Below are experts of layer 4 (counted from 0) of a mixture-of-experts language model. Rows are named router (the router's row for the expert), up (a neuron's input weights, with its number) and show model dimensions 0-79. Each number is 128 + 32 x the weight over its row's rms, rounded and kept within 0 to 255. Numbers have three digits each.
Before each expert's rows: "comes after" lists some tokens at least twice as common just before its tokens as in all text. This comes from a sample of Wikipedia text that the model never trained on. Tokens count by the router's weight.

# expert 5
comes after: "-", " =\n\n", "=", "==", ":", "\n\n"
router:137115134129098151068123094140120136105111136129125110115170138139167152147117094135086143175120144173168099142129133136099119109098102136074151205167088132118153122087132148064127118087188084127096146147159151169152104113091154081092118095
up0:123201149128083133137106088139130065156140097068111159110155163143108127156129135149126159110111088175147110116159144086124095091164126160101184192167098132144117138092165088117175140088160085145129171103136119147131139109091107132108118098
up1:101124161095077184084124136128201101106120145158106134078148142157123115100074093102108110109122160189099087129109125161163088095092156120138178147162131107166144110130171139080155143076137068118117074135176145107120119091093127138118143178
up2:149135129116134154061143131123136083127141118075094098141078153142091166129153044167096088110160108210128073143076148078098066111138156126151118132086103078158067103141127111066115089089133152164120117076132097132087098181127102127169118100
up3:107170140161122182116140131105102130103138087148112144115125085174132156120099094089127027143108105132112136135122128170121088141096127087144161107108081151160148158142222137100156103079122096193167149048101168120149171076183170104104164119
up4:122126155068110169135123158142163141135083156088078181118139107161135160148124163112156171114114161215076111140109135121148103108127093112056133122167079078151092149122193118166135168120146094173108177084148104128121170073139122171112174142
up5:026218119141166123120097116127113095092116123086077108107151154105196153152164159104148121190121144102160103115144103181124075132110068086120152166169133137118138129144124117088140089053081104160127079150094223122110134080112087072094145146
up6:117120164138141177062065065173099123185136101115065130146149181153089152185145084118140155106110144137114142106082121098119104122087120106106121173105090055120128167144124109086142134149114114107145105102107156158106087112133190121140152141
up7:119140146184098158139083106113162164097080119125138072107124160147148156116125135140170122138086174165148134177204137030169126105127115113099148109161187126099143150164167135126144167149102121106144067109138147097188108118166174113123135113
up8:082144148099114102109050129106145129061136193164072101148179110099189176083154097126077122197117145126132134128080096130120120156069115123119106171130114177132150097144121128112131100167096131108127114117104156126167161096116116099099103131
up9:138099118159129150098161133146143092110122121099134106063126099135132083177089088123150131096077135137148151187173060161079088092085154127126156096110130153104112096140110075068147128097184120137153092141111147198115068117144150162109149173
up10:130173133129189141076185103183151086085134114137064146178117104133135098124143129107166125161162137121145120115106115159108128146112069097159137072137098145114111102140142081122137124077164105108186136131139092148093098122148141101134113139
up11:128151121149103137136095097135161099134187097112126166131133120141159112111198119061137160121134165174126131193083114085124116122137120108118163098155191164122171148148191071092139145046065115172143121110099156174089094068113104096163114096
up12:153160110167114098120122104132145141126141109125095089134083160124110117143159111114117107105088097131052149132091141075116114092106159114169130129107130118147122176150125114176100077121118078109182097139168176169190144141156101097143157144
up13:065208113140145134121129081145102112035148149120165182143150150079133119124134171118118148108113185155167080170135147095180158111152139137102170081156089113118118179077184142129135089133116079147083088097129187073097131111102056147106180133
up14:133152134174161157095058130182113182093135189178102127157109130181158167179107120153066113160125113170126138092088143154061125083139127105121183142110108107169074104119168126107162108170131083182146108091150155183142145098107099119157185103
up15:123106157103081171121121182143089133100177162146109106121153114140076151119113113089143131100114136185105127120100129077151088083092083146123128151111113151190113179123140189085170135094114089146126117082088143136094159110095135186140104131
up16:109110144115095158136089148103161090137129041150119137155135149169127071113134104090154101135170097167089132184110165130079111163107076161146125141103060125146105112178141127055170091099128126100114111149132124109109111132140166113141153131
up17:078159116108113139126097108147125180158149154125070156145127150162105124180099120071108130125124074149151160129075135090083122117152139112105136056129075109172109083120079141133188103100146060199158102125103170141161207158087129135141131163
up18:182133141122086101098123150078149143102097181154138128082133056131137118161116143140119152093133141208136150142126183102130117070092123143088114129113069123113138144130142119123119100140119129151118131102096182135125126141144157172148145154
up19:096168129078087142067083172128134110133102127125149171144141111120089132163079145112163071119136112155108115138112156106152107135137099132129124142154071152178172128151076122141121078114118101132156065050112175078138185118086106157108085143
up20:113183121168119132105154115140111134139098172170124114157164101137113219153109156142124136097132142061145132140104109163132156120110183132136146124094110092117092109169112077117142099140119140132169142140168100168105141103132109130172150121
up21:111126129123089098120095105114171106042146061089093177136126110079112136112119158145139149148149093131132131125103124184145108077153092118082104093110135090169125118117184159098141126142115178159161123135170136088126132100128097076124161116
up22:160132076114145102122089095138082184116111141112154112079123160120122198131076151148034095111117117160154121140155112123107076152131163124142110083151155149130159115098145068159124147082118191140147138144144131101121129138118129116175151132
up23:153164135141025120131129124129147115100127136127112143203120121136164099131127119126174210064120143103102131083134112113207123148165157145141153159123084067122142160220100092127124162169142152135149110101146122124206140074091099130094142122
up24:147095131107159116107164119150126088135138191141146096182142124115090142156138126093153122151110185211112116162132096127088073132077138208076120101128128101051123165145143145092135159145085132134113132089131143124146122155064153186114113130
up25:144192140140121143139102078185051086120050115152085169163101137122101098098157123143130131135130138116162129119104105117154109082091170058145138181154104109117131122155131099138111114114133116123098092133082098137228138134110156075131079133
up26:079127149153091140141060127159143124130129124146071131119153143156137132180162136166153171102146118141052138151160143152115139138154142146093152111172113118105102146148102146100115153126133111125143103115120105147143114099102105097121188099
up27:123133152180113167134138110133129119171136128157128114145080148124137097154145040093120114167032167164143136138123127166174137106142197103154142089182142138128135150122135119136159131154087130146098135133120138136189144091118118116121108123
up28:105170065104119147137104159123105146133126164162146163146132138168122135160128139076136179102088120123142170151109176158067059134087102181084108149126111175192180107073125180131117130144096127085137160137148098158096108148084120168177067085
up29:158124150115053193095114134122109184164114130145178099164123147149130111170153123107135143099151156167074148144139129154141138096148127097160121119170163122171103137127201122059115136192106124073177114137108174194194154116114150104126152137
up30:166167139164141098138103107126148142106098132156128041108149135159084093173108121135139126159131139130148158114141144119149143111088135153134133123119119163121131135150141101136228098156144129090131104077145174173132133161102181135139143163
up31:130127113177158143152096170170147152130157201169100171112179115131195105139148105134107148123085151160042114147069047138124134070121062122116127101168061159097169143113180151096083063063164132126130125131103207126156120095152097145138084135
up32:113175156072124173115081105113128107216126125192094116059188070132112113155099102160108105149097163129156146101136118114172115080093130153103110149121096114071119178171090117106090189162181124115185091062143069134136127164111141172141119128
up33:096103186105132145075097126155104140124135217171100156152171150122185147107134066132084112176118180198130120135107116093091179102125069099158172166110093121189151109120160152074130199092158073126118126109107127186117170118150186085135145150
up34:125168090065127093156128055109119129128132077128113172145115150125157136115128156085086121118152155149199075124135135171103089146152117172089118112114115125139111139095140127117121096132136137131169125145128203093120100120093172137130104163
up35:117133160115104121142143182105164153105092094118107134178166111111152165118139121109149158122137133123130097141176101138104141168077126122128147146126109122088158086138096054165099116184049136075152103155142139142106119092151173177146108143
up36:072117149122119167134089129092139144090092164142111132071128102154165122138086055090126129140135138198121140121165091127111077115135089145141156097125105139149174125147103146150120113089132143088170060076145134133180165118134113125182119205
up37:093115099098159130137081199156128197067098132168158127116076197173172146138105147095128089156179145133110117139122098130142083146094089138090145153136160119157188103199141101095172159188134093096128085128146136102131117091152192117154119133
up38:101154112130032115092152147064182098126117177100092111130102160144084109145143190110130072113115129136083109146125130096214129075083126145114127146155078062178100141119162109088111084123099148114190049071157159133116170052104204129138195182
up39:113111099112039102124132080160145099109126196138097062147151110132182126148113127089173114182125165109159084139151154036140144110108135099139112181154137178111123165166151122102164156151205163183118127162130143087131159081136132070127134163
up40:137116106157129149070085096141133127111097160148149137105118150147154118176124204143160150171125142158144181112184113085156136104148160118145143078175179105079099155143178078137121152096113160135133124118139148135098174130174129145104147163
up41:122101134114134117088186093092131103075060102140127089117155133137100159112151132119158163104133132153155152145116096114169120105070122156140107102057124133068126134146147123118104161147112098136203128069194150165105158098059086128150143122
up42:118178225180166153131132107183082120140075089095123113153129144080166142128057106092136100155112053215181157099108135130137142149141094095135193160110107140183147151137089090161125178192105054119167157143131114164140093139088119148110153166
up43:150153047133121141126150133163110101152061168106073119175114135179119153077091116114145160103144130151126034077178104139125113146142157158092154141120105109065110141142187130056079123153123129151127073142104146092160158108193102115147154114
up44:105135170063084176124137143163127143129138107142145154064154113110191131137162112140144138197114134141129103085119113116148107145144124137110139065102168070077132124096172140103172160116145124149099137128129123136123078114157144170116133158
up45:149149133136105135040117078102087213166061105117107134169111150174109165167072138170147144104125115129111117108174103139144142127132181150052124091106148131119089136113133165156071168139134118112175114146179160155075129123107197080168166160
up46:142093173155115070108140126145085102072127111234132120091121069115172127115135072141158050155055178135110160125094139163070104156064086118151168151134113143108109143128117120119102175098172145090185094163133157134151199189179106142119105153
up47:104151130127095169062116129151114127167139158161109143140109144089124173170150106100092119146117144158136080119162130092108061193135146125149098186168176082160146146176131090090082135160102104069074151140130128152161140137137129127107153128
up48:161155088166087093101143112154125102120129169099125121087176150073120186094125171103106081123151145084131108114103195077141091118109050133160128149073146134120122150146245137110085111108112112219130121093140118111160167133203102128126147151
up49:104118129102074162136133130102128131088123162105112079103158123123116118095111083103136162136144122155130124114087096145096079106102114148156204144149116096205139096120153151116136145085115075117110072114179126164120098086085170133177092146
up50:177080120073088151122138139135177160111137175083135090163155073135135135140108133091204078131097130100163138095048140120102118110130114145124153158141130138108157123170138185124145144153165090167109117113139171165136060133163154122125158138
up51:121146130145105076123093100162157159148117110125079152089145065176172081178095193142139152098094142159076158106165092145136142144119066120063165074159102080132109139135147104143086081111094117135141139130105186097138157117154161185156139133
up52:124168190153116182111142167137083129156133049143166114171115050046148144151139133106112137174131142139149174154140186097172124165142071098158108047134108098086092103109158120073113129115135147166142114104119175141151087126124095094143147123
up53:139138106116155138052124105195135184100073129084139126098142104169091160120096139136147183119118134138130110165107119101179136095083161121161127112138079204138098186166095077134136138155058152118115102169110127178190135217103111144140138141
up54:087076068102130166088111119091185158105138070187063131115128050133139080126109125109071158189081154152163144154197092190120094141065097164023131071105147137096101126120180132141178111165142067113148159130114203182139099185101134156118104121
up55:076180133155091092115137109103152113095076102118131122160164136084111122143070136174095118097130180099179166147240175139183115098088115178140149106145104129193185100106089112187104071162120143106136097128139113069100123092033124134135143177
up56:100128173187140093161126130109167139129150107139135096208162185096141147057087101151120090119105175203186117103141110133165128131157085128127149199132094044125115108081151125100065098111159062092143092123101103159133150170105141143158162120
up57:144108094158156110134130125136147141152083098134091125123112089166132095140135105166195158156130108164144102126135121113103159121139137158064129129075123146092158075128102160087161129161144113095148105086154106070140167141149180058149133148
up58:114130155149114190151142092168168080138101125085103128110093159183149106192093138122121173087129161121165083140077170135089057118124172162101096132115106154106164124164153141102177109200158074119112109104180099096124099120116099131147198144
up59:096164204090141163116153168215106170138144171178170155156180140095163146140050046093115144184093127180138082117061128168117071128085077166131142099139121114165146147200094148138095106110154076140124123126070148118144143158051071167140128128
up60:090089131206166152115066128149180097113133132123131060143136070110086148181096112095109120136142131093113099139179122130107123164095137119146152140131140139126119152187103107116111111121145133113145094149108133100069171152090184137110090138
up61:109136159144102152138147111147175162121061089103120171125201107154145088153143125126076122133107098232125152152122157120172101127097066125138137095158048132120116147145112111094110146159107127172164161083106118176141075150089148120107073141
up62:140157113108149091091153141123156121070121117197110098147144118110156163115106072146092129157114206132171160087205151159183156112058091152178159134086143154122145123124133122127115111180102132110145081138124130151167132095156081121142080125
up63:114081124156078108116128100119074154155112124164170090145137150054098074082120121121124173144181142142119087135152070122158143116135143125126117133089063129156165093142115079083090201114123129118148111112137151112186178140162154103108113126
up64:147141153177159175060137166170075183186107114136132122133166105179103148171105116140108090063130126124168117097067104142087111142163071170102184162180105103146069182142107150113153071147128133154081182125133143111120133059105150156155194156
up65:106097150082112111149201108077120151103051106184123059153170132105124129150091133157156146139142107128144117061081147148123121093118143147136148164129124043126139137116141105157117182170187071155109102118144135150155138146128166060161146098
up66:118157154072154178120060165157109112115100132195151179110132082102126141120105109111093153150118170120130089063074104143101146122146147121190153149128133122087161029188074117137142070132167113119150117123134096097120186111148121168155169176
up67:128154121119049117111138138149188126108111148132115105123163160099154108121125097128180165124168164147119191197182118115172088125098103133138130088127112129150175091132111117125100154130125154093186103092090159171152174074093082145159166138
up68:157130103142149151137094196153116172161095136132118100080113187131137186168140145189140029149132121156184131118125087142130062157129095165150137154149146074112149112108114143118128121115178074128140183121195151094140102143146117130146093125
up69:122174176112129163111143104103095111145111178126109101164184171064169111136121150123112147249057139130192100131141059086115100110101168147138166135136117156103130150107144159118141171141100103098092147125154131067113117143144120104121143123
up70:127157173070129085199105116155086136147105111157115095106131096089172119154118093126130152156137095204104088082126153163083090125120109145183106178107163058138094121137101119100147156165173156100121087142117139098113190085136153125147170139
up71:159101119128107157110074090061150098021149139105102076139168132158182142193135049138095098078146161171135142099146103114083114114136095169104124104124087083144154101071114179116097136093143178119098139061080102106131116155135170094165089116
up72:073186153065098072165049082129125145124137160136059091142147159122159132134117161128143161134130175078180107132132098115109112120175105198123112118160154113156096119100109091163115069112162143166172143102129112092139150029096099095213127154
up73:152142125160116163127070179110138195099113125134135115141120101082056177174143094170106101137138141125127153131101109129095094104096128124129127126175137135134093135161143046105173139142131103130124089091160131123129116110105100102128112142
up74:115141097132071165145095086100119162137149144126155106142114111132095135118175131094089175132128156121104146109124186076093105146102169147121105119163126125084155063071192097099146110179141134124107089172148128120130158110170134120110123133
up75:175112156064149128196111098205119158179098182209179137118111106116130119143043101128147110099125185186135087134128163142115124128108120093183158108149123109090140128110138139139079146094100113184129128115106182162123167104157186175158127185
up76:110121176140077134045084113123144140096113127142105142144109090102117147099196111109163070135148091182068163148121187124147135124183121076122098141163117081129147121109119020129164136153109109160163099116120213113151155102129090110138171145
up77:116137143158150110118163156123100147162157190095111148158116130099130091142060116090091156102101106193092146158119100162066141140087111140111142112122099158122129156134116133038085147127125119184166132154129120153132169127133152183150117145
up78:110137140071154130125165131112090148089124198104132099148126148121159097104066058156143064153127103125106160060103103112130146091110161164170170188145126096124179129138146120161177142100164096113123128168129166153170094160151140122093080121
up79:136112168099137209114103120168160094106130199072103109070096097176145151164102139114108164105105066128112078128135112097174162151189063179093125130104104069111161150100128186103101057094147102148093171136118145076117150119124149171106133128
up80:148138091150091112134124185063135175130120129148132119089112165138111155137091141114107072149090098107104139086197155116078064087156076164107128122140135114127148148137221123114114169117175100115115152086205107104102098095168159075147099112
up81:129161180141103136166084124188203180122145140111133118196179188133209139140129123103154157090036161095096138177174115072126103101160107148117109132213111130110134069128113115087125156149146073099175150108136147162141127124134117194168142129
up82:114130108191100143092127080110160100096116128131083165118177109059179176122126092159068089082144135143131123163168119108162161096131103084098135162129067155124173144091118132109072152139104115142148105141110134138171158129097133078118132132
up83:098171091160184123137114129090129133166109088131110081137166145096073097146100094090160090176120145177198123153144134101133125079088090098142102112069081134145120125106146140109155144138093082103124108121103087138190181099188160143132146129
up84:165146128072083169132146181105170124102083157094150173171108148144099131112181117125107149172141218177114125178120159136230118093108145128167112088157105104091175063113143080128106091128092137128128042114136139146135160098128131129128140128
up85:131164157176108132072154150104146092152064112083106206113169127151109147115108145119085111176119086168131137115137164143120101093171137153081116200167100145179135143131113091137123084116130163138133134090162152072082161161139143134146122128
up86:097148106176058160108150143115223058119136134094117162098151190108127142107087109137072086135100165124131054161167125134142125135114126104131144175145088137145153139202100100101052106150083140139127128128136167121176167085106090104127191116
up87:120094156192062122140100082080102191163047122119168136100152153135105192084052074134074182103156101133124127158178127132156175143058180084087143114127156172144180168112124156058081151068159157131121120093104078107113125122181094116131155159
up88:090100110141037157092106086143114111141100123125164030115130140104136189180127060084094138140140161132155127110158103092148095076138218104128165157141114163154191111118076115157092113172100108149167113117138098073146115144120133123135135160
up89:112151136070085170140094100141135073156119200101130088205132112172077177199129147119171104160128159138155069118157151080152094121128254177107125183147146119119135150112095109067114127183092117111135143162135142133121115104140160149112166167
up90:065147118118111147146170094114180109128101170089080158127142127122170144170134113132100147173079139121133128169135122153166147130110161134158138117137055101166146118084085182085103125103094052178136109155157157113151163115142109153136177147
up91:176156169177130149146132143128122126158117212136142143130175116185172170114141170138127068142136101180132122116083148102155142137124063181138141148092124073089160137083096167087071142072137079111108151168146103137097146147166131106125090123
up92:136170107098072151038111141166099064131159173088133124144143100098078144156091120108157157037107123115139095107224164171178073086127233134073123131103064178155099077134093089104164124128119070140156139081083175097160156138165218151137125144
up93:114132155109114109165084162112151125132155189114117154114100172073103131076127101112142178134105130195091147207066103068143069124107215118149108101125129111113126083138146079159077125171149153129102100121093110148087104100135152120115163151
up94:116169145146133132138134161106108137115085147102141083084140143107130176103186115138066098171128134134194113109161145152144104110133120134169101060101143133167130098065085124165079153088148137080136110162147166146134137139156146132109147130
up95:126207117130114117140108124170057126087116106093177137129126131157093187165073091175113158073084129154102078171180110122067055145119122133156139078101148161142149096123121072180163098117138130141103115128118148104069147187084132139144161197
up96:097165122172112205084112116139143147175124141091083130113098172151107158173099087161111084157149141148133136092142097092109036062157144106178126145191104135187115187156166139088153107132117107136136075093173119141167189076148131170096147202
up97:146155138165110103110114102085094146122160145122150083159096151159144182142091147112109107203081076165101129124161104087113128143086132062112131134139121098128192162160175112111079161103107140124144103127163121192159109152183139105153097119
up98:117130099148103159087123158116140206098058084160057082167148085127176120135115085083053109129103115138127147146154148099117118124104074142084160140135104177094129161134097132128119059126108093091128092172110144073125125170071130102069088149
up99:116098204091154184167120128099114162114082122219180104137133133184147113134076142095120139165145117162165133152165118118136088098111071104130113086105136096155115103151109150112100159120104130125144138111075141127129124125173104114126110131
up100:079150126138073164109118131105169123140085140119058128093161127145129153104138117087127070111101155079144147101154170140170120089128130161137189128123090099136142134117144122104149163114156140138188077092180156153092145166140120154156203151
up101:098149184108131089138120142120096178136082121152139114170106156113111148119111148133130144186167116117115062090088123157152151164142084109130185177134143111109216096173127172158163199168104132142112167083077151143132135133143069197166109139
up102:123092111085135121116130140139131143114111164132130151201160169097113165166111138109114185100081142147113060104129140059124145107148098153172230093084180144061092136190083149121129108077092149165118132088101140102138151124118154190139133136
up103:160126122137173175132091069138164134162132228107177170119144131078113100099148106167111138140178080156105129105137140147164088124121133096089103141170085101084133152142255077124088122158133066101125134107116186124209163052129143144168136144
up104:140083188094095094083136161128116144127121156120121158116141129115111113167091154163124136117188205159141112107156102118116119138144115121122146112112110126182144146133079150125115140124152136107106077088109123130161112148119128077145108136
up105:123114159130096155135132097161132099092078118174128083108159094092161204128069100141126119173152142129177135134099170170119142130121216116154162100112145115169173115131131091148133176103147099148139116122174136159114166097102133098119176181
up106:116135108099130073110123116141182124153151108117059162130134090128152094133104062102115146131154096117122148104025133104055141111135137124084156089162049156194148093115089142134121114066167112166195158133115174155107144102156184145150140117
up107:122143157089066156134121115140124088101152116142069165177142088168105110097097090077104104155100112151116122156118125124184115161135143155191110157122097055119095099111118077148137067099074137119121143109111112155097149132129131122183166158
up108:122080160112023182094094111132107098098130159176093216139062086160130173122124112163112122085163126152056128120112099099118102106102145144114127148150055167158137126098136187160042098157163141172146112075115142155142163089145090092224147147
up109:121095092147120193143065113065189162160175104121131172106146135132141156202111114113070180127075091162099165165079084146109120119125129101114153078167042166115171152136198133120129134088119109095091118160126178152147173083082146139125151140
up110:146140133106132151126108147099157150170186163130138155095115161162136106185152122181031050135100125137116168123110124157115116035082102152151141138109098054110132138133139111119153135088136095073137091108121114160127167120165175139108104112
up111:121161099166113158081028096103124121097152145140061142095098130072130197120096080106141119092137091173143123100138133083120131073157139093080110112151088117129167084173130147132160173112186070125137130124110148060118115144116100115130134139
up112:072185122105130152128125217110122143108124134169159095116171108095135144112163101150124125181130138088134108132112167162118117126116080138100134138129126104115188074137116101149138133153158089117151089091154166140127164121136161114120148127
up113:120121129104178152073078084120101127110126158175141106164129123119138180093056049081129122172165182159203128125166104159068135108113173152141233157108155078132145105131162085136128123173132094128156140124149129109153166087072110145177105215
up114:141131184150106085115083196195165154121120138116171086185177133102146131104065135108196140110081176162164088157212090123104100084131116126105164132088124122106143083190138125139111082084091080086156171109134151111092160074132135179134132133
up115:155158115145141152114089111134189131111103184110131155099139102156092131107152105128119126096102151145187147132081144145126118074104119156109149100119082172088103073116103137130126129116153134167140103100129132176144175158207151151119143086
up116:130161106182121149108112128100143141111146168102119101090089155122125153092113134110103118120148128156116100155215133141162112131150165085126159124177120140085114184113207084113088104124109115110141098077174081103131114148185164137141115125
up117:133166144129146101110108078099106141141078112170112087112152081072132113094113095147042131155123163166136136129127098120193092106110115122096143169139094133082127149088183115144104154121176153119141085069095099125122140142134119115134102086
up118:090151167163104160101175168131190212197077087114082122147153111126178140125104103131134073176034137202113160122165115157185123163131077125149153163179085105134140138101111073118103134109139112074119151118103110122128152104129162198131146124
up119:125092149102111098070127124116173142112130195182151165160134086099198132116132156111092154178094145177132130153075077121104105116143106083087149129121109165131146124170163133105120104141099123089114168112119179157177156093154116125153102126
up120:190102104130098112168132114176181087109127195068116130131140125162066155180105156082128171143111145138123141119119118130124101092097133092085134136104182108160079143098155139155042157192117167180106094094175080102150126066131102126135159131
up121:178132124111132186113147138121123129118061184155138117104138100061157131204124125159094133140112131209090167072163078149080143146144102157132125143117139146167115120144091135099116137159140107113141152141140119128163140153134198149165175158
up122:140095136137103150087132173101200183129154164118148118141134170152162163172137121129101171120092135151085144081084109075147136052113107159149164094140097092156122107109160176122136075103142098147148150073142080139169151134122125096105140126
up123:081144139110137146108121115193061145166188140144112142103158178152089165147127142117089074168118103177099075132145200119130120117096108106131123188088093155162117166157129100112117107086086115147110138151181154081150176094162085075124154118
up124:118132089166124177095175176138156176154086155179130104080154134132114125136139124086080078149109117123133145128105107135121077087071077113141150138142087109152090131145141135114192139113176121190164083136177128094123139131124122102085153181
up125:164154139146135130137147122124118096111082099096147083171120101140088147142096165141112098111080130093181108117181061118076137100154120188029135154145114173146142134110101126165157126096124078122143146045184121065172148132106102088159119106
up126:119114132162072079132158151109087148181108094134126132143136171166199058122146120122107154143112088080174152147170124135120125098067140173206103088123138160096110151131087076150122153176153118093133092095135169095140179110172122142131153146
up127:115151199123084092101071102128145105117116122150196163165113063113113145171149094120118120084105123135097116146101160103102126109138100179168150099131144128156134152156157113107197085124192148202133079112146125064140126143101104065155142117
up128:105084103091129145137102067114136166142098137161171040142109181127125129149088084056127137124099069140110117124131108056095116080172120150139157195115161050072118132096128104109142092084169103140096156130182174118146114148137170042180122116
up129:085095138136072124156121101120136116090064103123130131147150169139161119098112132104115092085081135126155130097073105139106122166057140129109140160084101110116143096178149116090129160121112156154118118146105131156118116193177154122090161155
up130:150168159112070100166211176176120100088181134114100120121151123193096152163095131135108082175108189088119163128139112128139105140124135134140126112118111086154093093147123068149121145121179134126152102127170103137183107174117092121155126101
up131:073169127155067137165139153164157145071097157151105074037136127088168213178132139139133067149067123165147120186160156163136108095132166125122152141105131117115135123121135098110081132117120117099143142103135206164124127118099099150143127122
up132:082164197096116134125107093165101075088149067118200124143139116122139119150101170154094161146178110159086108138040129139140128155152038135171098149163082139122115156103100102119126091098145157156139100081085142113130111156142125117170144097
up133:068157165124091167131133112106121157115089141145152052051095105063171134134089172126151096156139149160113107139158071180101130182125135158135130192123149106117167107143152085112158109055169120100129145131167151048119152130138177090126121150
up134:138150123102082135121172093112155092103124128072096108109104078163122143114107090105091144124118140108058114107164167097144125081098120161142111134106129142103164067165110080149177137089189060111126100098130169162158187193095128186133162154
up135:131138118155109185093103158100140180109077099210162110098129170153147128133140120091178123069115143164146135101167111143150098087168141150067152151147102092128173153116127141117086145181154147152116162084112128161147116068089135184111129139
up136:063188144128162118123065152140147172145112130183131102148189133092178117126100144102147080182059117173138125117073121136130080150156079137092170130123103086137166147080171093127149174115131126139176130181145160168176117143142146111172119126
up137:156115172137157112108105096162105105098118100144079099086138164104157106097066151138131106105133167151134109092174078107105078167142094112178148212151163185165158107122154133093127148159104101126114160115148236058107107076126117128128159188
up138:146092170166156136093130147139136151130134128099135231072154119066190128140146144131114134139130164140116174113142126077152125139088143152126151161167108115137103113155079205079093111099138085079139102136063115105139121129159093089096109167
up139:074128121104097194175127103105108108132099088166135115142136146117088170117140176176098116113132082156057136128094179165159120175103166137156129135124134044118144140131094102093139104085146109085105143137144103190112127120150087099122104108
up140:139108124188150128124100101104133166149121114094112125136150133122147103136137098120093145108128060129099182156127064098049136053058089149089087094145042163142144075084166179155193175118121126105136121122136176130121132151135182118145095145
up141:144137105138080165106109113115096071142130131123096166161137148146140133151187100100080168088114153145059140173108137164133137059120140127176140147135105078180108096123113190140124090054129093186128091105106121135096113142107186075136129166
up142:096107121143114159120111117146214097158148112137162154137132116099119147072127158097074116124127148122136076139081136087176091083155130114153183161115152054150082093123185126173114192136113064110121112110180104136076166147127073089129179135
up143:120178128099074189153138153075112093144147104093082164109166091106118123103091142144198119095161132104139146081196123139127168140114125120113094127096133129093114144147152159056095153120151143100168102115119168128131169090111141140113162175
up144:121136166154135098136163128118150143143122207146133128100088070141123178103088137153125052139109111063109078106134050199122109102129131091132093151079103145179122122171119137113126139086138095129117127183142169123185143151176169092129115124
up145:083120108101147119139071109062102142151110129099093105198181124122091142162069067086115096131154117164096148149113131137095135154127128112165143093121063090099109098078125141081166174096161097116108135135081125182115140130160191110183150147
up146:079155123190184138137169133090184143058095130093077101156169183128114119116100120131085092121123160125179136086096145160149122094092104113162185156137031102136143148083110108112123085110146076119126171138139098115144057151111128124106183124
up147:143141139161174149071133117114141150080125119141091117106133110111115138174052144147107064141111151198131152149117104150075096099078114173123145109153078080103089122128166199054116195151136098149134131127163159097185151099143091116126126136
up148:092181105163097122149140118088150140109128152110149098172162155088140101143140173114085079119075116117125136120140097104198131057097132140134113101137107152114168143116170135099093169083068053082153112138139172120241139134081149172115176137
up149:115107116101133134100139112132092140106135135171187150148157157086164128142122149142123164095079117116122155111130098152122120110114117190133169137107153175152123080157116057115097118186146129185092165142192190119083084150144120175124177097
up150:161157157140099155124132145149123074120136117111119152109188133195106104125061111151136050136080161187108131100137124084104111058030107139167141089087098170120115144117166124079144164104158081136123138123104090116153121118199132137150127138
up151:075125198125104161123123175122147160125093162147144158150138105147158094143102068087191122118137160104124097176109087155118066064105136160140199102120109097140132087171121128150114114101135082116147086049165146161166161121111113120162132182
up152:154138185099081129159126122154102104047117142115165129135103103170118081124112161068172158118123184153117137114129121081123115052139133159115177146171126100112146104112187122146164128160127072153129097118196070157129150154126154153170146133
up153:186085105088089142116167170093134155167080151162178133153154201120129125136152124127121099109053148125145153112063137155161125101102157213154163149140151114078129120133162097145108183203155162092093127102194123171131104129124176167160082099
up154:108160159160166148173113191094141129090111128147180070087136155126157156137124164152116142159102173212160130140114120157053080171106063160118138090110139120077162066115087139166111130134124134117155111127075146075165147093109148153108099133
up155:126158190118153087100099166154138108121150102181129153106141099058148190152100086121116110196165107153090070156105097111115142115101084080159157153098132152111094147122063061134131098141143146096155125104105114117255080113116137106061146152
up156:162124174141169080132148129098161085165080162110079154145131144157134129142079119136115134139093168140167148133170087120105114111136143144091128126113107132169203147173119136187148108161058141107135127127123190154157143079185115132137149130
up157:122189111124105102113135124154111144106085161132196132140136114118157159155130180117162136146200082131147128138147120196112121104089110127116104145156184115103108143106109125113091143135143090153130110152140145158083162083154150110149120133
up158:080135124109131195155146103086172123134172197185112167170180111074167103134153056116133117122105186180086088189078140075117136108076088152124152100128069095097134126122127141119111117064141132154122126096099168115166158126149207132128157111
up159:111155163158094143139089182167162102164096119101157094132077172098105123133073128169139113136127148070181130116148102117137069085097121117115133115140146150118153125165137138135106100164075132117161129150114106136138184115170152115166154144
up160:103125123152132215135103068112088082101144093117150147136173173142132192119054122128094162151152128151119118153084105112158117145120045150165169137160161124136155156160131142146110156106202136116128113090110120184120107163122129123152136147
up161:102088144126173181128125104121135135203161138102102147133109131142127127130114104121171085139156124170195134149092076084123157158152154091096150092115118156113104117109093192101112131042107134137141115117075137126121131150106047126044105121
up162:130121149135045170138170143119153151143093073165069081107156123158133113094149116121075095141114235168169112064113151141134133144135128155130110112149123140198137113137127138088126143189099173218158109093116128131160124111146099180152121114
up163:113165086064116105090171148113177147107148155140123116093158125150119128122138143118066156156085121167167134137095131142125108087093149170110140106139100096117117108095092147160082100129101121148159118094136073160111135121206132114165149130
up164:140129150116068108091095093096149129112122141180072143164131122138190136146100101110117139060068071100166125109116088127127110134087142138116094135129113102070133149123163103163155155156139179107139121122144097173149087117181102125168182122
up165:124103120116130146115153123149126126115112100116104195130103135117126164136141111111123223150111201148149082131207080103149155169112197108160131120154136098123104116116173077117093114136093035123132127188127218084155163132113076139136136162
up166:088095208074115102111157114113045160072105134210163132122123141162193139106125102118134109141153133159104129086144120071119111158118075139130160169085116035142174080169162147128124166143205083127110121095127136150094123133158153108144149159
up167:151110104103111148140113124146153151099133092122210145134123128165141124104155134051097133074089098132098097085122136066179106048176166161096148115162120094135210130124124143064108083114126115181146157153145138166137156072159152161146163151